Experts of a small language model.
Size: vocabulary 2048, 103M parameters.
Experts: 1 pick a token, a sigmoid router.
Training: a variant of Adam for the experts, 504M tokens.
Below are experts of layer 5 (counted from 0) of a mixture-of-experts language model. Rows are named router (the router's row for the expert), gate (a neuron's input weights, with its number), up (a neuron's input weights, with its number), down (a neuron's output weights, with its number) and show model dimensions 0-255. Each number is 128 + 24 x the weight over its row's rms, rounded and kept within 0 to 255.
After each expert's rows: a language model's description of what the expert responds to. This comes from a sample of Wikipedia text that the model never trained on.

# expert 5
router [127 156 144 120  74 129 144 114 165 107 122 149 188 123 125  86 122 130 141 153 143 141 191 140 103  81 134 106 125 136 107 104 113 138 106 127 158 103  97 132 164 123 162 130 170 113 104 110  69 136 116 123 151 146 110 119 107 146 122 147 146 155 148 142 106 138 105 135 115 137  98  99 168  94 125 126 138 120 139 120 157 152 113  71  76 166 175 162 105 170 172 174 160 134 104 143 122 100 173 115 110 159 127 110 128 123 162 131 141 135 117 122 113 117 141 118 148  97 126 147 131  94 114 158 156 145 115 111 130 119 149 143 120  64 110 163 133 124 144 121 106  68  66 121 151 157 144 131 146 161 110 120 129 115 139 149 128 153 126 157 160 131  62 144  79 139 147 140 114 133 120 144 101 148 123 158 178 102 137  98 135 105 141 142 141 116 123 135 114 153 141 153 132 150  83  99 123 140 121 175 124 123 135 106  74  82 129  87 105 147 133 130 133 153 137 130 146 118 124 111 130 149 126 109 143 126 138 100 130 164 153 177 115 153 119 116 153 136 129 123 158 126 104 110 176 126 112 129 116 118 177 116 134 139 141 139]
gate2 [ 88 139 108  94 133  97 136 163 144 135  91  97 134 127 132 118 106 165 156 144 128 142 119 162 112  93 125 153 127 153 106 140  99 121 118 105 110 130 121 145 125 145 122 161 111 140 127  93 139 146 122 146 159 102 116 136 132 163 142  91 107 116 176 141 129  99 150 116 137 141 127 124 130 108 162 128 133 100 131 162 143 118 107 112 148 118 109 135  95 127 161 159 119  96 114 145 139 153  96 145 134 137 155 128 146  83 131 120 131 106 103  97 145 159 117 119 168 115 139 168 163  95 144 145 109 155 124 150  97 135 120  99 117 175 145 201 140 145  80 138 143 147 120 164 138 116 173 100 168 123 137 116 153 141 106 106 142 173 148 166  95 162 133 100 120 109 123 134 148 117 111 153 111 119 119 138  82 166 101 160  92 118 139 132 126  77 147  86 116 124 153 173 127 112 142 117  96 160 142 161  94  98 124  82  85 101 160 200 116 108 134 124 135 122 121 156 131 116 103 154  62 152 125 127 137 150  98 116 131 106  99  90 123 151 157 185 136 134 167 135 124 131 158 171 119 116 124 107 150 127 138 134 167 131  92 164]
up2 [177 125 107 106 137 125 127 143 108 152 103 119  84 117 118 151 171 129 112 156 137 127 121  87 153 129 129 192 156 136 193 111 108 146 114 150 161 137 160 141 115 141 160 169 141 106 140  85 109 109 163 118 114 147  92 143 119 167  88 106 139 136 124 135 169 134 135 128 121 122 122 109 107 139 134 146 137 113 104 128 133 117 143 156  93 113 153 129 118 137 117 160 158 103 202 148 122 137 131 156 152 132 103 138 138 135 147 126 158 130 135 114 140 150 151  75 127 126 113 163 153 149 140 102 139 110 159 121 141 153 118 124 148 100 163  91 103 139 122 129 114 130 149 134 121  94 148 106 127 116 111 164 103 113 163 125 141 127 171 118 108  99 108 160 153 158 139  90 160 120 101  84 151 125 118 132 123 146 151 111 143 119  77 136 118 197 144 152 116 141 123 154 114 154 123 119 149 108 147 120 152 117 108 110 134 183 171 110 155 112 110 105  99  87  60 101  85 128 125  91 124 110 113 142  97 111 119 118 149 118 137 165 185  87 138  89 129 134 148 155 152 139 101 110  89 167 138 138 126 145  87 152 142 107 132  91]
down2 [113  96 116 128 146 141 139  93 134 112 162 104 127 120 154 175 145 123 139 130 122 150 153 131 122 149 149  97 118 126 143 121 100 122 145  63 133 116 148 147 110 150  98 118 115 112 140 153 142 137 124 131 142 169 141 130 115 117 139 127 110 108 122 151 106 158 113 114 118 125 161 133 128 132 132 130 128 122 161 116 164 183 119  91 139 125 155 151 109 104  62  88 139 145 113 157 112 127 122 119 116  95 148 146 113 134 132 140 112 141 144 137  75 118 153 117 132 119 102 134 152 167 129 187 146 137 127 108  80 109 125 137 114 125 127 141  89 164 133  91  88 141 112 153 112 148 141 100 176 115 124 185 127 168 107 124 139 135 107 142 148 124 125 112 140 109 126 164  97 146 105 147  92 109  95 110  85 158 104  85 103 174  91 157 201 124 156 101 125 127 130 103 102 161 127 138 137 174 138 120 121 126 143 122  62  94 151 141 119 108 143 115 131 151 139  80 149 124 141 147  97 174  89 136 140 136 110 146 139  74  91  97 108 148 124 182 187 147 160 130 102  88 107 155 133 142 128 140 137 176 127 124 138 127 117 145]
What it handles: Acronym capital letters. Single capital letters inside abbreviations and codes, often in sports tables and politics, such as U-S Open, WWE, SFR, DF.

# expert 6
router [100 110 137  90 123 155 171 135 162  82 133 132 131 104 130 116  99 123 116 114 138 148 170 120 101 106 121 106 120 115 134 106 137 107 119 123 169 117 162 146 152 158 157  98 116 105  96 166 116 141 114 117 177 126 110 117 112 141 108 143 176 159 150 158 127 172 109 107 116 119 125  97 142 122 110 111 118 132 157 114 126 117 118 138  73 169 158 148 119 141 181 161 123 106 121 150 125 104 177 100 144  94 156 137 151 118 142 110 111 127 134 101 127 125 132 115 133  75 107  95 116 145  81 137 149 111 141 161 165 136 116  84 137 104 152 179 121 134 113  61  92 118 151 115 132 193 128 167  87 153 109 162  98 123 136 119 101 159 125 128 142 112  93 139 130 132 108 129 116 105 104 150 109 134 132 131 161 128 144 123 138  95 120 168 159 135 129 144 106 128 138 136 116 128  87 122 108 133 159 154 108 152 174 139  70 138 160  98  86 120 134 121 119 104 134 127 115 136 113 103 125 138 116 106 126 143 179  77 129 152 187 183 128 118 125 104 130 179 141 119 111 122  99 119 140 109  91 162 121 140 163  97 144 127 128 149]
gate1 [109 161 153  87 128 107 158 146 116 102 135 162 137 160 129 144 110 115 177 138 137 136  98 145 111 106 132 147 151  78 110 125 127 139 148 134 133 123 119 145 155 148 153 107 112 130  76 186 134 146 102  75 123 140  93 146 150  90  98 164 126 101 159 156 136 152 123 145  98 115 119 153 153 155 119 125 135 175 152 161 102 158 158  81 142 107  71 127 148 127 141 173 144 132 109 154 154 134 129 113 151 137 121 130 131 137 110 110 101  66 137 108 102 113 106 129  91 111 118 151 103 133 114 141 146 113  96 134 184 120 118 139 171  95 118 134  84 116 131  85 190 134 172 143 115 157 102 142 123 128 134 128 130 111 104 121 141  80 118  61 140 104  94  86 165  99 135 100  97 130  98  97  98 133 157 119 141 111 151  94 139 128 137 133 115 103 138 131 144 147 136 135 121 102 102 136 117 112 149 101 123 160 137 128 130 138 135 135 112  99 152 149 153 108 160  89 131 117  82 115 157 133 137  99  93 159 127  85 131 187 100 102 110 109 172 138 115 116 145 127 158 128 112 127 138  89 110 125 123 146 111 138 142 131  93 134]
up1 [114 131 143 143 131 135 134 131 121 109 159 165 160 129 112  92 105  92 157 107 161 123 117 133 133 115 111 112 139 161 115  93 137  87 119 146 145 156 158 141 141 137 141  96 147 115 137 132 170 106 167 150  96  88 117 134 131  96 120 129 123  99 143 127 136 124 140  64  91 137 119 131 122 114 143 110  93 114 185 121 161 123  69  89 125 108  76 104  77 117 125 171 139 119 108 165  71  81 136 149 134 129 121 156 141 129 102 130 142  96 118 102  95 128 110  88 130 148 140 139 124 118 184 106 124 130 152 126 150 126 132 109  87  96 136 100 131 156  98 139 183 130 105 125 146 136 178  85 149 165 163 120 129 113 125  87 112 147 144 162 109 119 185 135 125 157 138 131 145 135 136 143 125 138 119 144 130 137 112 173 111 125 165 169 137 124  97 184 160 113 139 104 143 100 117 121 150 133 123 132  95 122  87 115 150 123 115 104 120 159 193  88 141 101 138  95 143 137 152 164 150  91 156 131 155  96 112  98 116 115 126 132 101  84 107 135 121 152 112 159  90 119 153 130 132 127 106 134 115 148 154 137 119 100 131 152]
down1 [103 121 109 142 119  89 113  84 149  96 103 135 149  85 123 150 176  93 143 109 124 130 163  95 121 113 146  94 118 108  97 160 156 119 133 135 124 140 128 142 159 126 131 143 147 131 150 148 120 113 142 118 150 101 130 144  99 108 155  95 103 117 136 145 145 122 107 138 126 111 125 136 108 172 152 178 121 115 103 113  90 120 157 132 142 117 163 148 138 138 133 111 141 146 151  77 116 140 186 125 131 173 126 131 126 117 149  76 153 173 142 138 169 138 125 194 150 156 141 133 163 129 128 119 155 124 145 146 113  96 171 135 170 137 132 131 119 152 148 146  81 138 122 185 134 124 144 126 143 122  95 151 105  93 137 103 121 131 120 135 105 166  83  91 131 112 140 167 152 112 133 153 158  75 177 108 149 117 128  99  97 147 131 148 136 145 105 117 125 118 106 150 131 109 132  83 167  81 160  90 145  95 164 132  97 158 140 147 105 154 104 126  67 127 121 121 134 145 127 113 105 124  88 140 128 161 144  91 145 126 122 158 134 144 131 115 129 102  93 108 172  98  96 132 102 103 122 141 150  85 134 105 158 145 174 154]
What it handles: List dashes, separators. Line-start hyphens of infobox-style lists and slashes or dashes in scores and URLs, e.g. "- Country:", "- Founder:", 1–0.

# expert 17
router [ 78 121 144  96 129 150 168 124 149 121 110 153 173  85 137 162 142 103 138 144 164 141 189 111  82 112 118 111 103 145 131  94 114 171  94 100 132 122 136 140 147 146 158 101 157 108 105 137 121 154 109 135 191 120 154 107 122 131  88 140 146 134 133 136 134 139 118 106 105 108 129 117 156 115 123 103 128 150 141 134 160 129 104 114  99 137 159 177 126 145 176 160 134 126  96 169 140 109 156  86 146 107 123 126 122 118 133 106 103 144 135 137 137 130 143 109 144  80 137 106 100 137 125 146 150 136 164 100 126 149  98 129 133 126 119 157 133 151 147  94  85 103 107 121 140 175 133 139 104 124 109 153  87 102 128 147 122 146 114 138 182 111  95 112 107  99 110 129 147 114 116 129 112 131 118 174 171 114 125 104 112  70 101 162 139 127 143 162 107 111 142 168 126 154 111 141 119 114 120 107 131 144 124 120  70 103 129  96  73 132 150 138  93 156 165 114 123 149 120 101 124 153 142 103 109 134 158  80 104 141 177 181 134 150  86 117 155 137  97 122 102 141 117 108 138 137 134 158 134 122 151 117 171 160  73 148]
gate1 [127 148 112 102 142 121 121 105 139 126 109 102 130 107 125 141 142 146  80 149 135 159  81 140 112 154 172  90 147 114 127 106 116 160 140 118  93 108  69 121 161 140 115 109 111 102 134 153  89 118 118 129 125 158 122 159 131 119 150 162 126 128 114 171 114  92 161  90  84 139  88 116 117 148 120 108 141 161  77 125 138 141 149 124  93 115 142 109 129 109 117 143 148 103 105 111  83 135 124 118  78 120 162 157 156 113 115 160 110 109  95 113 109 139 153 145 119 117 153 115 120 143 141 134 118 166 142 159 142 133 101 151  98 122 108 195 169 144 105 140 160 143  94  82 164 108 116  90  68  95  96 148 129 108 135 124 107 139  89 126 128  94 138 122 101 110 129 114 101 122 151 113 113 143 178 166 140 120 100  93 158 103 111 107 155  92 158 119 140 103 118 138 139 118 139 146  97 153 108 130 155 149 155 122 130 111 155 157 144 151 133 137 153 141 154  85 147  98 114 159 131  92 118  93 150 106 175 129 100 132 120 145  96 134 110 163 186 173 135  96 123 166 143 135 103  81 117 108  99 103 146 138 133 110 124 125]
up1 [117 104 114  95 146 130 137 158 100 128 125 146 127 157 145 142 136 160 134  99 111  70 135 117 136 139 119 175 109 109 143  94 144 148 126 132 153 122 160 148 141 151 114 164 166 118 127 155 103 154 164 113 133  94 103 102 117 124  94 101 137 128 158  84 134 102 158 146 155 118 139 116 125 131 125 144 128 100 118 113 128 100 143 107 148  88 121 118 126 139 103 106  82 153 139 154 152  99 127  90 180 118 109 128 151  98 167  83 133 155 146 147 122 134  92 113 170 125  84 149 114 136 114 136 140  76 121 102 152 146 176  59 141 103 159  99  92 156 119 118 131 159 175 180 128 156 141 118 101 136 161 136 141 112 128 122 144 135 129 118 136 123 145 134  97 146 119 129 104 184  77 126 140 131  92  79 112 124 140 142  96 133 139 132  94 189 119 161 160 115 125 115 138 104 146 103 128 149 112 103 100 108  91 164 162 115 125  70 160 121 149 110 129 149  91 158 126 141 138 120 147 147 125 163 130 126 151 165 116 150 140 126 173 136 114  85 117 141 151 167 154 123 127 129 154  98 160 124 113 142  78 113 139 156 116 126]
down1 [150 122 115 134 123 118  98 159 123 181 115 158  69  80 152 138 121 131 105 141 107 176 113 103 140 130 163 133 140  90 122 170 116 148 102 122 100 117 126 135 121 132 136 127 163 135  98 134  99 108 126 142 171 163 105  94  55 153 105 129 156 110  93 131 140 148 179 169 106 142  81  96 130 151 132 116 161 119 136 187 152 100 109  88  86  94 131 128 153 147 124 123 133 162  85 120  83 115 102 158 119  60 136  91 140 119 104 140 113 134 107 151  96 137 144 137 125 157 106 145 146 123 118 167 135 137 141 148 119 121 160 109 164 119 130 133 109 115  97 157 140 114  99 148 109 125 160 163 174 158 163 139 138 136 141 169 124 153 127 148 105 150  93 134 135 120 121 114 147 118 129 117 130 114 144 137 108  96 116 119 108 114 138 165 125 119 111  98 155 133 147  95 111 122 150 106 117 133 167 138 128 130 107 101 169 136 101 131 142  93 125 110 112 122 136 126 111 153 129 144 129 142 148 163  92  78 132 125 185 101 167 192 128 107 129 132 121 165 149 157 157 126 119 150 130 146 102  93 114 126 148 150  91 103 118 154]
What it handles: Hyphens and prefixes. Hyphens joining compound words and word-initial prefix pieces, such as state-run, anti-Soviet, co-, inter-, multi-, sub-, re-.

# expert 49
router [135 141 122 102 102 129 142  98 104 111 110 147 162 134 115 130 140 121 176 142 124 139 179 123  71 109  74  88 107  88  90 103 122 149 118 119 157 102 133 117 140 165  97  93 106 112  90 137  96 142 122 121 205 127 101 135  68 143 135 127 142 112 110 107 117 146 132 128 101 104 111 117 125  99 129 140 127 132 105 115 134  98  87  87 114 126 167 158 119 147 132 166 152 165 116 126 144 130 162 153 157 107  84 130 155 135 150 139 152 130 123 117 102 147 169 102 140 129 154 116 127 130 116 138 138 140 154 135 175 134  95 173 154  99 147 121 154 146 111 116  97 116 124 111 154 185 150 158 109 133 130 150 106 112 119 115 132 150 130 169 128 100 105 136 129 151 139 128 145  95 116 155 127 143  96 183 126 122 137 115  79 114 130 155 162  98 114 129 129 124 159 166 123 106 130  99 140 136 140 169  74 126 151 118 143 106 144  67 144 140 137 101 138 147 143 124 124 138 149 106 143 202 121 161 121 145 151  80  85 119 159 142 157 145 116 119 145 159 119 122 176 105  97 124 148 105 110 130 120  98 129 142 146 131  86 129]
gate1 [149 101 137  80  96 154 131 148 138 110 190 166 119 138 157 138 162 115 145 118 105 126 104 147 129 129  94  57 127 140  97 140 146  91 138 120 158 130 104 129 140 114 136 172 130 190 128 153 124 134 114 128  98 119 136  95 150 137 161  77 100 113  87 153 126 148  78 137 119 110 123 144 131 130 132 121 149 143  97  74 110 154 144 142 138 146 106 161 114 133 165 128 164 136 138  98 131 145 118 147 128 136 150 128 110 172 122  96 137 129  90 180 104 112 120 130 142 117 129 131 132 133 127 128 151 153 153 155 127 103 160 124 158  93 126 124 152 112 143 126 148 108 108 139 123 150 145 152 126 113  93 119  83 153  80 148 145 111  93 100 151  86 145  87 144 164 152 175 134  87 183 126 155 110 117 126 154 133 115 142  83 117 153 133 133  85 124 143  97 155 189 136 128 141 155 118  87 122 135 119  86 159 143 142 138 111 162 142 132  96 158 159 170 121 121 153 107 133  83 117 120  91 149 139 111 139 122  98 123  96 172 139 100 116 132 130 139 136 136 122 120 137  97 118  88 165 124 133 128 147  92 120 136 128  72 108]
up1 [170 121 146 145 111 145 123 125 139 127 129 172 138 103 123 104 120 136 135 143 100  96 109 109 149 139  80 113 114 116 132  91 145  83 168  99 146 114 117 165 136 101 175 138 174 169 124 131  88  93 131 140  98 132  83 147  95 119 134  81 134 122 132 136  84 176 113 152 126  90 173 114 160 128 140 142  97 131  97  86 135 193 121 128 176 122 126 174 149 143 125 128 137 113 143 159 186 112 159 144 123 123 129  78 149 163 166 119 160  85 132 177 110 146 126 122 122 126 158 123 115 107 121 149 144 104 145 133 137 105 109 118 124 103 142 114 123 154 116 108 135  72 112 117 128 139 153  94 110 152 101 122 144  98  96 158  88 155 108 120  98 110 157 106 163 155 124 108 146 135 147 106 134 112  83 128 107  93 135 113 114 125 100 132 158 109 173 154 115 121 161  88 140 131 121 147 148 152 125 161 152 158 159 145 143 117 128 145 128  80 132 138 153 160 118 108 134 118 149 117 107 151 201 133 125 160 124 127 117 126 145 103 103  85 134 105 151 115 142 124 126 107 114 125 119 140 158 141  89 140 135 115 143 159  94 100]
down1 [116 126 129 171 142 122 124 108 131 117 133 134 136 150 134 122 143 110 137 115 128 115 112 110  93 161 116 120 111 120 106 121 133 118 143  94 147 154 146 138 134  95 132 117  93 130  66 135 123 164  99 123 146 154 128 120 127 123 104 146 159 131 156 129 161 119 148 171 124 134 131 122 114 148 148 124 135 123 125 134  95 174  98 104 129 109 123 162 120 114 115 140 122  97 125 173 131 152 123 118 119 156 145 144 144  88 148 149 103 134 134 148 157 134 134 121  92 154 149 123  99 113 119 150  88 146 143 100 140 157 119 147 182 171 120 132  99 179 162 103 127 119 170 134 141 118 113 103 161 101 132 148 159  91  96 135 127 111 121 146 149 108  73 182 107 132  95 116  79 153 107 134 119  88 147 131 110 141 151 138 150 101 111 101 159 122 115 114 104 146 115 184 131 137 173 172 124 116 128 130 134 131  97 115 150 104 101 179 161 141 133 128 106 130 106 156 154  93 164  91 162 174 121 136  93 167 131 152  96 111 120 109 171 129 141 163  55 136 116 127 141 141 123 195 159 153 148 132  83  96 117 151 166 111  84  75]
What it handles: Abstract noun suffixes. Noun-forming word endings completing abstract nouns, like -ance, -age, -ity, -ment, -ure, as in acceptance, coverage, uncertainty, investment.

# expert 3
router [116 132 123  91 125 134 108  87 184 141 118 116 131 101 145 141 111 138 177 147 129 118 161 115  83 105 130 130 157 108 100 120 110 145 139 119 125 117  76 108 149 147 127  80 109 105  86 139  82 143 138 176 131 130 111 147 112 119 115 126 175 152 129 122 144 155 105 119 139 123  83 133 143  98 128 124 103 136 110 149 144 149 133 139 108 135 154 137 122 136 172 116 102 130 121 156 167 134 147 121 110 125 102 151 164 172 104 144 115  90 137 134 115 131 117  69 153 115 139 110 135  78  96 126 178 139 137 123 138 165 160 155 185  82 131 159 100 134 126  94 121 117 116 152 158 129 148 105 139 103 125 118  85 100 144 133  95 132 150 105 164 163 111 120  78 117 129 137 117  94 130 130 131 102 132 174 112 135 152 108  83 114  92 137 146 100 119 107 150 128 119 182 110 165 134 101  97 172 156 144 100 113 122 146 114 117 135 103 144 131  97 152 115 135 122 135 114 130 157 160 101 168 105 123 131 125 120  70 154 121 182 130 157 111 115 142 129 159 161 120  95 130 103  78 152 119 158  97 102 148 163 126 138  99  85 113]
gate0 [170 119 103 143 164 134 142 142 124 115  70 149 103 110 106  96 140 104 115 166 162 111 135 116 162 123 123  67 122 111 117 118 117  96 145 121 151 122 156 142 140  98 176 135 158 139 143 100 139  95 139 133 114 114 122 135 139 137 123 163 145 133 116 138  85 124 124 105 150 147 173 121 120 106 111 164  78 125 156 110 149 100 131 178 142 108 138 157 129  92 132 161 145 167  62 129  95 113 172 201  92 120 127 134 137 136 124 127 158 114 113 114 155 135  77 110 105  90 123 149 128 110 151 148 110 155 148  88 111 129 127  98 149  91  96  79 113 153 129  72  96 164 118 109 128 118 126 114 149 126 115 133 182 118 133 116 107 168  94 159  95 110 147 110 160 126 109 157 109 127 126 108 147 135 107 124  93 127 148 133 131  89 117 133 145 134 126 127 151 150 107 159 121 129 158 149 103 185  94 136 141 152 148 145 143 127 117 164 168 142 117 114 171 134 142 105 107 129 145 151 131 149 140 144 136 156 121 112 113 148 114 113 177 171 117 114 140 122 117 126 124 165 110 111 162 143 128 113 117  79 155 186 126 143 112 133]
up0 [148 121 151 136 129 126 155  99 123 139 126 147 139 173 126 149  85 117 111 150 149 130 149 138 115 106 134 151 161 134  90 149 128 166 132 108 155 101  93 129 130 152  95 149 131 129  81 151 174 176 113 110 121 137 111 129 128 131 184 137 138 147  93 122 103 137 126 116 162 164  74 179 123 109 134 160 151 138 119 165 166 122 171 120 148 169 143 132 137 133 135 158 137 117 110 145 164 148 165 125 103 125 109 109 126 124 143 120 116 147 105 163 180 169 133 105 147 143 127 133 145 134 130 135 166 165 127 146 142 136 147 107 127 117 100 159 111  98 112  99 112 120 143 152 169 114 110 136 160 111  83 148  99 167 111 125 139 147 124  93 201 116 112 146 103  81 109 171 123  91  91  86 104 132 163 145 122 150 144 116 134 142 111 136 159 108 156 160 123 135 127 142 138 153 145 170 128 116 133 125 110 121 154 138 153  95 149 154 159 148 105 167 135  70 102 114 106 108 168 115  95 125 100 129 120 105 117 136 167 148 126 144 124 150 119 155 144 133 104  58 105 143 113 112 179 126 123 158 154 105 180 128 135 105 130 145]
down0 [132 110  83 122 104 125 103 118 112 104 127 101 138 115 117 121 110 117  92  87 133 137 124 141 108 146 105 142 127 120  82 123  91 106 127 163 114 119 168 158  96 118 145 119 108 129  82 109  73 117  93 179 150 145 143 115 128  97 151 159  92 157 160  99 123 122 148  99 137 117 150 171 116 142 135 135 159 119 137 152 152 140 145 141 167 118 123  78 145  81 146 140 137 114 154 195 155 147 149 127 131 109  95 122 128 124  93 105 118  89 146 163 125  88 110 103  91 160 143 121  91 119 122 116 158 134 172 165 115 152 142 135 128  92 130 123 117 109 168 116 127 136 133 131 148 135 120 126 116  91 141 128  64 180 170 132 125  80 183 105 143 156 129 120  86 101 139 108 134 104 114 131 134 103 101 154 107 118 134 122  55 133 103 113 158 102 111 109 151 130 115 156  58 112 125  96 127 144 109 130 131 119 139 122 172 108 144 133 135 127 127  77 113 116  92  96 133 113 140 145 115 108 127 138  98 170 148  76 121 156 132 127 125 137 101 114 129 147 177  94 156 113 141 120 125 150 145 142 139 159 113 125 127 147 126 142]
What it handles: Verb stems, lowercase. Lowercase verb stems and word starts after to, was, he or also, often taking an ending, such as took, found, over(hears), vi(a), f(ighting).

# expert 54
router [160 132 140  96 102 116 139 135 166 125 136 123 152 104 111 137 107 149 138 113 137 171 158 106  87 111 127  89 138 137 139 116 106 118  97 159 130 118 166 107 162 141  85 100 144 104 110 124 109 128 111 146 146 142  92 130  72 162 116 114 131 163 100 125  93 117 114 129 114 105  71 138 152  96 135 106 155 148 150 144 110 138 130  97  91 175 159 141 124 147 188 161 118 149 113 137 119 123 142 109 128 110 165 131 140 147 112 133 115 116 102 136 101 126 107 125 158 109 119 115 156  76 101  98 183 144 129  92 143 144 146 126 125  90 124 171 103  96 110  68  94  92 109 113 142 145 109 153 160 151 142 113 123  92 182 147 125 127 150 115 141 111  90 137  87 104 124 127 107 113 112 155 134 118 159 150 116 106  90 131 117 135 104 141 188 149 130 120 165 139 152 192 111 118  93 113 115 167 144 138 103 168 178 115 110  90 160 117  99 163 123 136 147 130 106 117  96 169 139 135 115 157 108 128 124 136 122  90 136 143 146 122 140 149 160 136 157 131 130 123 152  77 113 128 134  98 128 161 137 134 176 155 131 113 105 119]
gate0 [117 143 142 168 126 134  84 116  45 158 136 160  99 138 151 116 114 133 112 132  76  93 132 134 105 151  88 138 161 130 105  89 137 126 134 133 174 147 103 143 126 115 129 123 121 155  94 127 114 119 166 133 138 113  82 133 125  86 145 149  98 121 153 162 129 125 143 147 135 111  81  87 181 170 164 107 117 143 140 144 125 120 120 153  85 148 122 136 141 141 160 121 168 125 104 118 175 176  88 127 144 119 124 118 149 121 120 119 144 167 125 139 110 144 138 106 103 121 105 119 154 144  84 146 127  70 114 136 126  89 144 129 144 144 110 149 128 112 153 129 141  98 167 150 158 139 151  94 162  98 120 122 105 115 134 148 130 167 122 154 133 126 135 118 127 191 145 158 116 124 152 131 139 136 133  98 138 115 140 153 123 147 116 124 127 130 174 110 160 108 115 145 105 135 182  90  96 110 136 107  97 133 179  99  82 132 137 108 176  93  96 119 112 107 136 152 103 123 187 110 135 107 165 103 141  85 116 157 132 103 130 142 159 154 119  90  87 149 146 116 140 123 121  93 147 161  93 141 137 126 137 141 147 103 116 120]
up0 [153 122 112 121 108  87 116 137  68 102 134 144 110 125 116 138 132 117  90 134  96 141 125 102 125 103 119 156 161 113 117 123 125  95 117 113 167 137 137 152 134 106 114 173 134 154  73 137 111 141 163 140 147 140 106 144 114 116 128 137 113 155 106 148 125  89 144 141 105  94  71 103 159 113  94  92 160 142 108 131 132 131  81 170  97 133 121  94 151 125 137 156 167 109 147 137 183 186 153 116 144 137 114 123 119 110 126  97 138 130 140 126 139 146  90 150 103 127 100 134 155 105  70 110 148 118 125 120 142  71 153 154 133 133 141 164 138 137 142 119 155 106 162 169 147 120 156 124 180 136 105 154  86 111 130 167 147 166 126 106 153 106 123 132 129 158 142 102  95 102 118 129 132 101 111 149 128 112 135 134 184 145  81  95 132 135 138 105 135 132 170 150  90 111 121 137 110 101  78 121 115 133 150 108 155 118 167 120 149 131  99 132 153 103 115 109 174 130 175 123 150  75 176 144 163 122 146 114 138 130 120 119 159 146 120  91 134 133  84 107 141 133 119 106 177 117 142 164 148 158 134 131 104 123 101 139]
down0 [111 141 109 132 142  88 124 123 149 123 160 119 140 127 109 140 116 130 163 143 165 133 128 164  99  88 161 128  92 136 137 157  91 131 120 122 130 130 150 143 131  98 116  91 115 121 138 135  82 139 127 114 127 120 132 121 115 149 120 120 106 134 108 116 131 129 145 149 144 122 166 139 118  85 120 133 163 182 113  95 157 115 121 143  99 139 120 134 117 168  96 109  92  91 104 169 144 130 156 134 114  88 136 141 155 155 144 118 149 115 182 104 136 115 133 130 164 184 105 127 123 126 100 119 135 189 136  80 154 130 127 141 196 124 114 110 122 148 139 127 111 166  97 136 180 111 125 145 140  83 142  75 119 121  97  98 128 149  97 142 176  92 100 111 168 104 114  86 135 102 140  87 133 111 132 189 120 102 119 129 150 170 133 127 164 138 130 155 108 134 138  98 132 127 126 147 137 136 141 146 119 123  98 163 132 150 124 161  77 118 127  97 206 133 117  92 127  77 117 165 111 130 128 171 114 125 111  87 160 134 148 106 129 178 145 142 136 133 111  85 155 139 128 144 121 120 148 152 141 111 141 136 154 137  77 134]
What it handles: ent/ant pieces, modifiers. Pieces like ent, ant, cent, lect inside words, e.g. Byzantine, Centre, electrical, plus adjectives such as other, major, previous, first.

# expert 62
router [118 160 123 113  82 116 156  97 107 139 117 158 149 116 118  91 121 150 135 147 163 135 164 136  99 112 106 141 140 132 144  89 100 107 109 150 139 127 144 161 144 144 143 126 118 110 104 110 103 149  94 103 126 103  99 120  90 156 156 138 128 147 171 127 157 147 104 135 115 167 135 136 151 100 124 112 109 149 144 122 136 134 111  84  74 144 165 148 136 168 158 172 116 145 121 134 146 129 124 107 103 158 129 150 169 152 125 120 180 145 145 151 136 128 140 108 107  85 122 135 156 118 106 160 153 128 136 111 146 156 116 139 113  98 162 181 128 115 146 119  93  78  95 113 145 177 137 128 121 153  95 104  72 110  99 178 115 178 140 118 161 149 110 124  62 143 108 100 135 113 112 163 135 145 169 148 119 143 132 123 101 123 135 161 183  89 141 140 160 151 166 125 121 158 112 106 132 135 114 154 108 133 142 123  62 121 141 128  96 134 117  94 122 144 134 142 114 117 136 138 117 175 114 125 168 135 110  82 152 151 156 165 100 142 122 139 123 113 135 124 169 160 103 121 129 103 109  99 155 138 189 127 132 104 124 147]
gate2 [129 123 104 118 113 151 155 143 113 105 124 149 141 111 103 135 114 153 136 109 133 125 162 119 154 120 151 114 176 128  89 146 133 128 118  91 126 130 108 128 139 138 172 142 133 165 122 151 150 183 130 127 130 173 108 129 131 173 139 183 116 105 116 164 132 141  85 130 153 136 115 167 105  85 163 119 121 140  79 133 135 171 121  89  98 116 159 146 123 143 132 112 102 141 125 149 129  90 127 134 112 143 164 132 136 130 132 137 107 130 136 104 153 115 155 169 116  96 150 191 130 141  55  94 156  84 102  84 141 146 139 147 129  82 115 112 109 131 116 158 164  78 142 152 159 193 110 146 112 117 140 130 195 117 137 144 115 130 140 152 146 129 117 107 109 148 154 130 130 115 128 116 126 155  95 154 119 109 132 146 107 112 134 164 159 120 172 106 108 148 161 107 153 146 150 117 137  83 122 129 105 145 126 110 132 110 132 143  74  89 145 108 129 116 108 126 134 112 138 123 105 117 123 158 133 121 158 116 114 150 159 128 148  97 101 156 148 167 136 101 139 168 101 165  87 183 158 137 160 143 171 135 131 140 138  89]
up2 [105 149 161 124 143 152 100 133 140 119 154 118 111 116 152  87 126 121 163 128 131 129 131 155 109 151 110 121  86 181 101 154 136 143 103 166  99 148 114 127 131 125 110 129 155 141 123 108 138 111 132 126 125 100 140 113 113 124 138 118 137 123 141 123 167  88 113  88  78 121  93 175 130 121  87 141 126 143 153 116 125 105 134 132 128 130 107 140 136  73  92 107 170 143 114  73 130 134 160 144 131 126 101 146 140 124 152 159 112 117 104 151 132 163 132 103 184 151 177 127 155 158 152 123 161 154 123 174  75  85 107 133 142 149 128 153  76 151 139 124  86 192 160 128 125  70 129 149 129  70 146 152 125 138 115 101 171 183 149 118 126 143 132 111 180 138  93 135 124 122 148 133 141 156 126 125 136 174 133 162 167 116 171 135 105  96 157 115 103 115 107 124 188 146 128 127 151 156 142 133 151 117 153 111 129 163 133 167 147 152 131 152  87 110 151 134  99 117 123 144  99 139 126 161 107 128 104 145 119 132 132 124 146 138 124 126 106 136 158 141 148 128  96  99  84 126  96  87 126 131  93 108 149 124 130 159]
down2 [129 134  92  93 163 130  89 105 147 146 119  92 119 118 123 103 135 151 141 127 144 123 123  99 153 109  97  86 103 128 116 120 148 114 111 141 144 110 133  61 137 103 147 106 128 152  96 122 139 107 106 106 129 107 147 111 114 159 121 140 132 130 148 105 117 119 148 166 133 129 146 115 126 183  89 121 136 150 108 131  92 164 113 181 122 142 122 129  78 108  77 101 124 158  94  99 119 107 125 126  94 111 154 156 108 119 137 163 162 143 120  90 115 136 124  92 111 131 124 107 128 120 105 120  82 162 142 113 119 117 139 102 124 153 112 122 123 112 138 156 120  99  99 135  72 173  77 138 101 144 104  91 121 153 135 104 160 148  70  58 131 128 124 125 137 147 101 122 177 127 114 142 148 186 174 129 108 136 124 115 178 120 142 132 125 116 145 164 165 140 122 150 182 144  81 132 130  98 131 146 133 149 104 126 139 109 131 136 154 153 117 114  68 149 115 167 126 118 170 122 117 115 141 105 119 126 162  99 136 110  93 107 134 137 114 111  83 120 152 121 145 102 117 110 118  84 156 136 135 111 119 105  97 105 154  71]
What it handles: Capital letter word starts. Single capital letters beginning a word or acronym after a parenthesis or hyphen, e.g. North, Qantas, TV, NCAA, Q, X, V.